From a checkpoint of a small mixture-of-experts model trained on Wikipedia: width 192.
Below are experts of layer 4 (counted from 0) of a mixture-of-experts language model. Rows are named gate (a neuron's input weights, with its number), up (a neuron's input weights, with its number) and show model dimensions 0-191. Each number is 128 + 24 x the weight over its row's rms, rounded and kept within 0 to 255. Numbers have three digits each.
Before each expert's rows: a language model's description of what the expert responds to; "mostly gets" lists some tokens that are sent to it at least half of the time. This comes from a sample of Wikipedia text that the model never trained on.

# expert 57
What it handles: Uppercase letter pieces in acronyms and names (PSOE, WHO-TV), plus words right after section headers like Early life, Career.
mostly gets: "SA", "CA", "RA", "MA", "IC", "ES"
gate0:142134102145098161141172146124116112105123114142118153119116163132098110127148136127120118139136140090091115122119114170125099146168152085112152132100157193136108113134122118088156120132120136086109162108165118115159103125096149135111166095116158137134101134127119129118104122123180094130107120121130129159102119130111187147142127100129103140132128149092130143119119131109109124086129171127126137092112108133133153140088144112113140115130121113146152161114052153162135138141121143158170137126094173091065126152170163186147123092146142118129153169115169127106104109153112185116
up0:131150107140120117147146092108154158131086120116110133101131160127115132126121119119139137071163120138132101170132066136144156111137126147147117145128147143127122133125128116148139157144095089147152097120182125116076138123086080134163149060101141113135102099094144125139134151145095130126136148145147136124130131104147145138155143140122155180118148137104130110154097169126156120090088109135119108136159140151107120124086114125176091133103116104134102150134151116175172156116127143120125162150119153077109114129148134100166140117182074160147101091142120164120097163135098166149
gate1:117126094130122164137158112170132136103138187102156151120122113124132137124148129095122103105133120150111132097149125164114115106116152088148164088127140132111125107168169070153108114159131145118130106144172160114117088128097094124092095142126144172123116159143159179138133129123123127120133131102160105161130163074117140146076094119197107133175102117131146117104157108112117117136108126111171116142181139119102132121134086127135160105099128132101108121104077134116187111125154129127141145108160120112114145093096138124182142083143131126129155142133077125114127121125137139151
up1:188149144132158158164142137115075120123112114135150116106168118083137117124172064158134144127140117152133123129140116165071159136164130162130099148150142109145115152149095118132129121125117137115126121153127087130113160142116148163101088144157133114077161142122109148146090125156090140101126136155090108116123103111114142128126127107115175129135133128153162123101115132130127137156141099139066100115116143103123147082142157133112109138165138116114120163090130121171144110147112080111173103152068176108142160131177115138128111142123107083102116131094096144123124100160131126131
gate2:118157124133088154117124158170150134134126130126111135120136083146076097150133107112152101158136102144117155148103085121155119120105105134115088131180111104161124134164177130082169107117112182176149094114140138138154117158124175163124114128114106125054139072149137153137087095121113167157064157155120131170116145144174107146142138085136151098151134144133109120144135151118162107122119150096129083110144105111159119111113134152121147084111138105092121130145127138109105122109113150135121148142127121141137102092129109152171149138117109152111145116140120108122124134166146142114
up2:134137119093097177122134148133136165144149112106141143126103142107105081149143110102107131128142131159138160076117140115089113134170142138098179141163113118107157081117143111166099131112129151090145119114196142114167113145163128136121114122112131105119118095105091169164132169152162125088097132120142121123133144161132117142170118126178096109147166138116090136122135133125152118126101061164121135094110155120154121138164181159100137126107150148118147121144134156118107106157088144147112131142119085119146103120084134105100118141129103126127095089170161167106116121141143126119

# expert 21
What it handles: Mixed pieces in foreign or technical text: Thai script, French and German particles (la, von), chemical formula letters, coordinate digits.
mostly gets: " von", "ร", " Los", "ม", "น", " Toyota"
gate0:075128108118197142125124119125150151143162105133078103141097110112126149135142140088121182165108145112135114113146147136119141118143084144109097058142158169101109148104160128125138080136114150092141182153107122138128178133097131152106149094120109139127139138082136150151105121136091124146160101131088192148150150093113121170115123133135122151102122151127141079131114143113161106129131083139128132137152148135129139144115129103123151105163125133089126118131121096117149125135129138126163154169130153141097097079090162098135113109122098160131124138119147134152099101157132141088
up0:099134140092158102102150108120126126108126187102138150114147104106127114131123126145155085116122084143153143149118149085156115114115097129113149136111120153086158147091159129175107135143121097113109140140119152143121133165107118137120188169147120157154129104154152145118123129121122163149119113131167113126179117105122148152154098149106131133158100131145170084083080124152142112153133167100094078082093114121144179107125142122105132101135138139174136128140128129169153104153108118135153117135149148128089126094092090086109135111125144125133158158099097067153117126117109132100
gate1:116109152144094139091203103099110104125111157132117124134119156136108150147126154119152142114123162151143111142153124189111074175125097068110151088128112120161142131132129149110145077090125129140136127105161120165064066121125138147111135140148146126122146130098103150106126138104139130136158163119126135091079144116163131113091091147141108155148144121134095158144113125109156152167117111129094129134135105092122105136085139123121079133125153096123118141154167169170128111089106133119145146113172147115150090143136147141118100133129126135142132143128127114189146126094126131152
up1:144162110121078106122144140117086163156127126097177136117115147159144169117114104169175063170110127120150112137150116172105150135152117126124172125122140147169143114124105098131100097078157143101116141097133114114149155103124125132120107112152121078148154122090124134095167066102106136147113187113081143123135151117140128097125163135152134151084118137121126153115151156127154156130094124104147113113118161091113173153094127132139102107134148128134128155131164130156092070099127143111121120117124138119107100104131123144134135151126129137109100118113174148128130150177104125096
gate2:090169133130123131123145111130111099125119153157140149099119100091130110118088152133121112115105100153111086103147096140134131130094098174131098106144141110130098146158099140111092098111119127098157108105101170141122138149158085160187214122133126135121131165096132161111128155124101118125162121132120137049134092139136136148143114113134121135125133162139107101125158099146108126129147115115169115145131124156154175094124154111109092107162146127086143164155122116120123116145134153134142122142149147123114112169108137101116136145090106058136137110125161156148123119192143145108
up2:119158137149119124130144109111138108108097115122108151132155122126087145116124149118145104127155138129141089158136179179128136109128129133118144156097155120097156107131139127110094093149106119135115125115166161159069106134121074157120101113126116147194114159117142113127099099141128174131162138148105119125211186156128160173106112126146126128100121142085103143133139149131107080098113160108145122110078156140152135145121141146125107091140100101150108140098122134099116112127145112141128083152121128132119103144079149133108108163103111131145146109140132139135196146123147077152

# expert 10
What it handles: Capitalized first pieces of proper names, often Romance, Slavic or Italian place and person names, such as Mar, Pal, Vol, Sil.
mostly gets: " Mar", " Le", " Ne", " Pr", " Mal", " Pal"
gate0:161127093166102146097111158105162138139151119160084105116159082111090140130113122132101160120173138085101161161129115170146081166163138129126141153143138090135112112138134144148125119108112055157181128143120163118124128139112132129143168135093103119134126151152098125116099122096177117080126123161136150119132148122101189129082097102114112135142132160115102137107123128149087131170122155094107140126123098117118126141074127093107131160143115106140129169170153145115125104133128158147103137104104167121092102142142126146124099098136135129129111123139107155171119147133138091124
up0:093139144073110138113126128152123108139128157122129118101103114149113115151142164132151089113133117187138168148129160160136156105118126105144088112167133128152166132120134130154160087099133174158093103131170141095065145129109129120085138137181092147099119099132092126136122151108115144139157168103149121113086121142145145115131130068147150127170156101117114146118153124109086145151101137118131157098144143117116139102132142139155112095131145109118110146130141130086126129117131032145161139147101126132136122125129137141086095120121128106179137113123134091124132149124091098170
gate1:109167149154113108177134119181137124092133118123122136109068158148179116135134103129111116137111115087129136191122134136097127073162123138139142125139134148104127088104148116123154124143163115090153128117107173128132158159090142119151116106121150131131129130134135131155115108150148146126165169154142103128124178168131157148082134102111127101142155093133108149120142144125126129104094172116147123093147145147094133137106126147123136093184126158131150177100111111134141126130168113122084128106091080126118114138071117128121154122105098091133115071134135109092150139104092166137
up1:136126101119130144104116139141090158153112186185114122120135103143124140168133136108134158145127063138107125126137157109127140123109137125087098113111160139113157129135103154131132140119105096126105108137126137139113139112117135084136128147101127109137090140163129171147104133157101145116140150141167116086131115115124116105150162120191129117139157109104108107148152117148126116132146149033167147135131079098100145106102191115108108122117136137099122140161122119115098179138116137148151124102156161158170150110077140168093130114113153091149123146150107177090117117139099120142
gate2:129148130126147134122112079092133126101145133128118091110101111147142093128099133128090164128138140114118126118141160137137122121104159177112127147130135137170123157108099141119131152133095150150164156109162124157118168130136148106120108116130131115100111165088131142114200123124135117122109175118088080119123158157140136163150151132111146164146091130136125124101103118144130118149118129131176075089123106165085101123123097157089115098152159132106172170146143124091094113069149167162144112092100127092115097162112120136183104099121117117106143164116127144140128131182126151122
up2:126103119144131090167116186127082132111111143087079122175106142082146153161128167119106129154141139116120164160191135137079082147125136098121126176132125137164130153149109129127135111111141105140129131123098070116126164108126165132097152106132141114105127122143107111112134124116114168082130104137142108085197098135128135148092131129163174130155131159120101134144112156127117067153135094129121127119113143092108162108166114089125146116116141136124112123120157124116150134112091101143123148111156104118171152109150077108154117143125130135161143116100102139127127121169123149109

# expert 29
What it handles: Tokens at the start of list lines or table cells, such as months in dates, opening parentheses, initial letters; also coordinate digits.
mostly gets: " April", "     ", " Yes", " †", " March", "|---|---|---|"
gate1:139137110142155150164120107143143097114123100116099125122145182104150109124083147098150133066134121160112158145107152103131148162170127144131132053128119128141123137131153129161121148103134110096103114177164129155079175146149168085100101124107132131143122119110136144128134139137155137140071161166143127125085161122093140145076147145138114102136117104095139139162089129122140129167082137132088153133128162098133119116133144159121127146155122161107110117118095144139110089117127149132142119070135113168133148093143122133120114139102126147041116142123136120133133153126122140139
up1:135126140156167155177108112111125162112147093149164117117133129127099130134124118107129128094107119130085125099181111147137139138144120172129127114085125156143103108118167109127134175151177117123177094140096138154090143160120076144111179123107125117154127087126137136108149115103083134096098094161122121166149139121118139161120133147144123088188156131153111129175107159123113142224103105112145091111118115108111139161156130123103164110123088115106156109128136122167113117145146127122105127142163121131116128109102177124128144102146144110120123106108118118145148124121107087122
gate2:124141121089164096139125122119112121151110104142086089084126128134137152144138164066150105102118143166085121124160127107127138153119128108110143171125135096108209154125088119152104135100186116135105140159115162153146120095112150142151156134147134135139107130134134109136115120145112110151135115159167135148159153146147130156161141082146104126131103106110149130139153123145120163143086110132079103115139116142060118119130082148149184138119122122141113150125121108099091120116133125111179119103127121205133132165140165145134116143097126108121117142128101112098120124105093164107
up2:097106125091130144138099163089126127118132135130164131154115118109133217076148109104111139095106136160106150139117148128156117155106078119104113109122101119103114140122100131141127210112150086109136107151132129150113105114127128132160154133147158135115130156167110163116084100131144139128108187119153097166183114175106093070147126151150134102165114119153121147101109125164109132113113132113139142149158115183136085129146116139127136096117156115113111151131126163096122117112152123123126111096135107111104125136145154136135067138143121128143109127119124148146158134119082105154
gate3:102126172110093113110094120111108110122118141148098090159134125114152102165158129159146130122132098133156119094146124126159151148157138149122080119136147142128065148116124138122095149112149154147091139116124117108106120109157155110133139136087130102139082140144183164078137098188098143106103104096141090126108147108141184122143153147142120109132133117144150072115127152136116148154137127148094115123146118129148108145129153169164146144140138136157129080091157152143138143117127132155094142124119106109142127158101126090134101205109129151123100105123133107201117119140102106147
up3:128115131139085114124131113138141150156085140129122126142170138082131144164132152178116137141154112172123074115107137167122147147168111190139125145117162124105118090105166134166154115124115135136108117145168130099096097109156128153122136106152117181144150119123111148121143119131102156086096114142096152082154118125134099119136130110124069112127147119141133098141142109141140106150093136101118121142099150118107120153128164130175158122139118115150130106098089103130082116158066172132116139158151187138094173068121112127116093129128123144133102158150156131127160137107125119115

# expert 27
What it handles: Conjunctions joining list items or clauses, mostly and, also or, but, while, though, including, as in "his wife and children".
mostly gets: " and", " or", " but", " &", " while", " though"
gate1:147117128135111138132096128133130154157152153136117142116170169116123119164152127120127161075142159114157157160110165163125135134163142113135135118125120124130178141124139155116126125092109075130146085120136126156102153168146152123078120150114098123143128125088118147143117112144140134117113090131082164141142133145112134090112133127124147165122193181118113134131093148116127167112114092111079112149087099140129153135087092123110153159118110084113122108115151128132119149109147099085133154088140134102116140102118175125103139097071094106147158083128122125090103092145128128080
up1:106103099113094159098178147148134160138122142124106155180105082126140101139097144111100120174157159103117128165128127135120091130104155111135147128124097135158123128137122164115124120130123169089101118170127148103157128091134122124121145192140145172156111078073162127118148095122132111151127135181090113163167130177130136147140135130109164113134132160131123139115120131084073131121121145131167111145107106153175115100118107116141146068101157090134122139107157112151186147079141113135126110131104146119132133104129164137120104123125142120125115123163150109101090134133111113132
gate2:127156126100147128127100170148106161129107110133167094078092137120123114111086133121135140104182124167108135075144153138133120158114114138136120128103120155135146182143127137133124110147122128128106129111148103112131121135171101194156131117134119141162106152164115090143123106101150132142142132131111115164110134129119092107176136114125092106172135118144090147122126104071134156105130104109108107153126120142113082144120141179153137128129158133081079096094112141139145125145117118107122155125082103123102123155122202141139137200112118142158172143140147157139167112131107145116
up2:076113134123142109137116147155133148141144087126115125147119153125161164123107101098162135144079118141150121113105131125108145141129117171134114109153081107124115106118149092127173175151145154083164125101136102115131132172135099152107109125152147102161092108163121160096147120122144144129116183133134092124124097094150129156137094124084130135154098150141130146114129146135164120102097101073115152081151119151189115120138082169127139136095106137114102129116156159134112092105109135156127107143124102093146154124179144141149131127139094159145109120105139083106137189100143138149
gate3:114110114111147150087114176123140110171123132090123135134140071142112094148135133162173148131158138109148111138142181074103077136119114165134139143103117134067119121111110119092131147127123136178149108100117111155103128128139118096131118099129155142114140141142136130121157121162158101127124122129105146130090144133067119157152106127095167145135172118079108150113157124102143142154122151095097139095167143157135125097144130138194155134100144138134114154103189116123107082112123142164136140129118148148144122135117131145135089104126123174126143081117098093103169112117125154123
up3:102124139128093169079136116108131145148095102113122166153136129117164153135159139113144086167130150082142104162114144138114140131164120126112139104158127095150124106074108133163149121130101101144139133136151162146121154084137179095118131122178154094126149101147161144146137136134116130159147097151123114135140112133084135159079096110150133154138134126137124135106101126130129116139195154094107148118118139150121134113107078147114091148123120080165155109120148124124127153197077102121120103080095079111141139121136109106136105119115104125148113058158141131128131122150114109130

# expert 52
What it handles: Separators and words in album and music infoboxes, such as semicolons between genres, music, album, Records, Label, Released.
mostly gets: " music", " Music", " guitar", " Label", " Records", " album"
gate1:116157185113153140106170113174104123117091111103131131126135106114158153166113160120156153103125091172151129156168091102149115150134077118112117081118140104098133147089143126121110140149121130141126106114138105117110153155136138138156133120151132165130093123142116129099113124125100130091142119071119136082107178122140089118130160131166114103135123117126114176108129152075195115152146107124172108135092137127131115100107121103169116157132133141159104137142124093165150107138161173096123139136086112168145125149112150146131128125092112128124122090152104095185147145135145131108
up1:093125126127159133151103169174107150122099161111113157082117113125172098104093167126103131109155135130126128118128118149131118121116167130158128135162139153154119068137162177113131106113134141147122102116172106134143161130138104139100124130086103172141126101124136153073139104142155112153125127090075116154123147093120161089106173140163146127131122116130134139086115163134145122090113124106091125118084125125161166077151124111153150099085137128098141143121097135100125084169170141144119130108119125087149141142105074151114140141117156103148110156123126124103136158155124136094
gate2:110120156163123133180128153153168102135117110101117095154165115151171147137151159120163091139140117122148120129108136118154167113102100134169114131121131142140142124119125133131128142103148132099112156139107117128111104123109108137147135161089107166170117128137087142117120155138143148121170185135077108079108155143072091128113129102110135117106086141181119116099165110131164111142147115165151100138142144133088122123148071086110175133139109122103107138154115133132170144135148098133158137114098131121080123121119111146131139116128148062127106125103136118097095141157128192104
up2:117089099104121128133114094131089137143108104140160146162107162149133144154117146146123149115113101095154106143108074141117144131114111142112155121128153118130177133114067101123179140122120129117094138130106127113134144194142082105186148117166098132127077074109107117118111111129130178087134126067100176154154120137144143133137134088157088134139129095164148166161120145158160135123140139159154082123116107164130093118115151128131111105131096148129145129143139117175120137165154130088153130129116102117119166119134137146117156113088132120130151136141116116142087150134106123091
gate3:130118104081156131126113152193131111101123141118093118151172110138148103087117150109174134137082128080127127122149087098118133116147099140183119151106140111103147147158130139148162115092174098103095128111154084146143082100119133119134122108089167130138129097155113135143144132120127126164130132142133127114163150090114140078057152164144154122167143134121141142136120152182155110148157156118106094142132134144136126097121120093133125157099142135113125147186118143155112154139085093119106130148107150182112126125113176128125134106104098111110091128125128106136136153151124138111
up3:097122143091159151131143108131158143163136152133106137136136103127126093125110148141158159156121113142103110107146096121105071122145103133102120126131154113101130133123134115081091100117181089151161120154168147184104131155145139110121126164063127132124120132143131133101130114123112119149103099135134160119143170098090098080094137137101157108064164129111141131112140116174192172138107135116143140135100116131143155144179121143102157099129140089109118089162142122176118135095096119134099143164149131111114096136128122104142125139117164167106139170139116118108129105140112103160

# expert 28
What it handles: Broad everyday prose tokens such as the, a, commas and occupation nouns like writer, actor, footballer, often in film and biography text.
mostly gets: " writer", " %", " producer", " footballer", " actor", " television"
gate1:120136081120148130104128178095093169122109115132111108119116105128162138160140121117136103113107136101126084166131133113133126127148118152136121119114122153128147118124117117131111144188149119124101154157124159160135112143090161133130157095126106106144133192121116088085109116135143127164153166106120120170106146187120130107136146135124125132120135095098116158084098144192145109113129191134072117111117156118108138114107123093113117097101146128141159128133145130105119159153082150117103111083146125136125167123098154106133167122095151148093141141193140107131131129137115094071
up1:157110112120164121114109136119120121145090102131170116143114105149154124172144147098087137145123116131121146149149126135097129103056160071090120111133103136137166110114155091107121106104124108092124143107137123157141141115132143154127145169115133078099110132101123101143134117147104113093129125111131129101130093104093131180114182107173140156123137174119119103154140134163131140192146081148094127116147175140121124077123146154116109162135092193153151109125163180098125135133127133137154109123124100138134112117134141128099096140112144087135137144147122133171145141155123138088
gate2:109130112152120138166098106103126119131142150086149117104190123140168121135159094129147155160129135173116122149150123154150116124105133089113093105131115112091173085134126113150128165193126176139118128108128150145131120120111109134076119154092101138112140128097135138100156140118130109127117136146132095123097138151162160084103115128117113131098144161159090122154096129106096154086123092144082131120056120149110152108110108123125160105123137141131143110139132143136124145178181104165119141132118133151123164114123145144108173095125136155171165115145140079144157099150117154132
up2:123173135124094136129129156124109172078145102098123164122087127108114116143105117102132145076134108123136144092135092148077110144082163124111151172106127118117117119148143087172145088112154143114138121134123132103154155108152105147147094125089121145111168128120084107132104156117129074136111161158098127117113166148137110157117129139129107153106115117125099138162130135122134084105105139112179139159091122159148126156126125132158190130146169136118109112097107180103182122111102139126127163125132129106134145142128180186104110137122130147128136130152097127156144151122122153078
gate3:137169107155111138111105134125128104108095128150156130116146109135099113093105135107115130112077130104121157104118160142125131124120166158153137170169151151138146143132160101114096107166126137121121132114139137123125127126095107117114128102073121124091131142130109127126137125158136070103155121112079164104142160082142169167165137121110133105141174118158087114121130112094124112131139131081136151117136107167145165134118173140140067129140066084123149115154159116114113116116100138149154143137115130153163108155148150156139166108080142121136119124127087078187121095134138171142
up3:123103140141097148191155131117139121145162127095123131118111166095155117115141112100119126106125146120104091152102113102134123158144143127122165145137106100122082126111145097166120138127185138127191137129127114156117111101094110144114116134127142124180125126110163108140132125108141154151143157158162079134131164125139098070064140093093100127142133069149111157130117169114145121122141124126139121114127158110085160158123142147135140123118116163152099136128101092119134147099099133127131123067105156104109148120142124101141133159151131102153167132184149147114090111186120135096

# expert 62
What it handles: Units and technical nouns after numbers, hyphens or LaTeX braces, e.g. 66-inch, 155 mm, oxo-, Manufacturer, particle, Insecta.
mostly gets: " Insecta", " LV", " mph", " lith", " digital", "}("
gate0:139111113106182135122125128146115109106153121092175171156112142095149130166127155137119100156151138159129096125140095142119118144118095116082125109113163078145125114151122119115161179094172141123108122120147088165127104152137103062106122135153103131182122137108131131125134120149122098158154085132121115094165071137149167103129119143124171136143146154090146121080121140133107083124110132095128107126083104133114148108127115140088144200135109138159117159117102138142129085135130146153149133133135114135123140147113150117103087090143108112145105148148102103167154119122146160122
up0:158105116136103115125161123124172135119122129112113105121131098151151128167110116153115130108135148124126148164166152096099131138128153148137121149124131111082169151121197134100132141155100118060125152119137145145144116099149122101099118110159101127143076158143114123140125145137131114166073137106083121142103118085181176116166161157105132088133142156128102120096158103086091116148109099137107082149103154133113108110157158125151152078131137124143148127150132062127130147120128140149087156166131137114138114140135147128163124122111113138091087115133150094128134134124172160109
gate1:114124119152093157144146150142090097157119131116190130143076099116156125130160152165129104110136132142181113125089093163143189100102096108130120191133144115109080119139120145121132122076157143122137145124122142124148085114149097096107143108124142155113167140137117119117114165125144099113132113086102121130149115082102171100163138137098129128151104148112115145150105091111116139162112158145140122132089099129163133131111163112172158142099098128123142198149103152122139087110146145122151126094105149097140135146124169141153119113127110097104126119123144141102159136130148171123
up1:145125114145127128121148148093117109143114147117098145134147063124140097109082194128108118139115142080148147165105102113150097159137136133130119094182140158134149109142119085094138094144103113189107111111095072104121142088158088092105110141129091120152145115122090139117138137131124195135109160130144133115098140119148123139132124086158128138129102139140113162157149149154152133110162102161124089190116151128142104145102142127175116154112096144124126146151141110138115107105146154120124111186146108152113156103113154118127118122101133087165102161129143140139139130096141120121
gate2:132169114089143131105124130142107137123139116184150143084126106112148124110124139102117091144069164087155113073092108178116106144142084101097116101167127114156153151111103121088097100139153121143129152160126115156152107155157092108118106117133119128140118081175138131109138124091129125141128140122121124146125176168130121125112136119129143140170128109112120108169112127128104143159146100118127112154143091166146143118124100093160112160119196082135141119138100130138154111142172162108134127093095151107158127104120140111151104106117134137124127098152177141119089172165127135101
up2:127113130139158105136116140165135134128134194081143089108119169157101153111108155124147129122141160142089085109154105122116141105132179125123121148147158098146157148127106149121148147144137158149113138102106159123126141174112105148103114083100115118153048114142092146109132136163146152102145181161108134135106138119143170119159159165145093101138080120155141105135114121118168145162122154143115130094135116135122114130115171112127086073129099142149125103134140143130087149136131155115143161136119134119107124136078116132139157120143089155087121114135161138097137135079135082144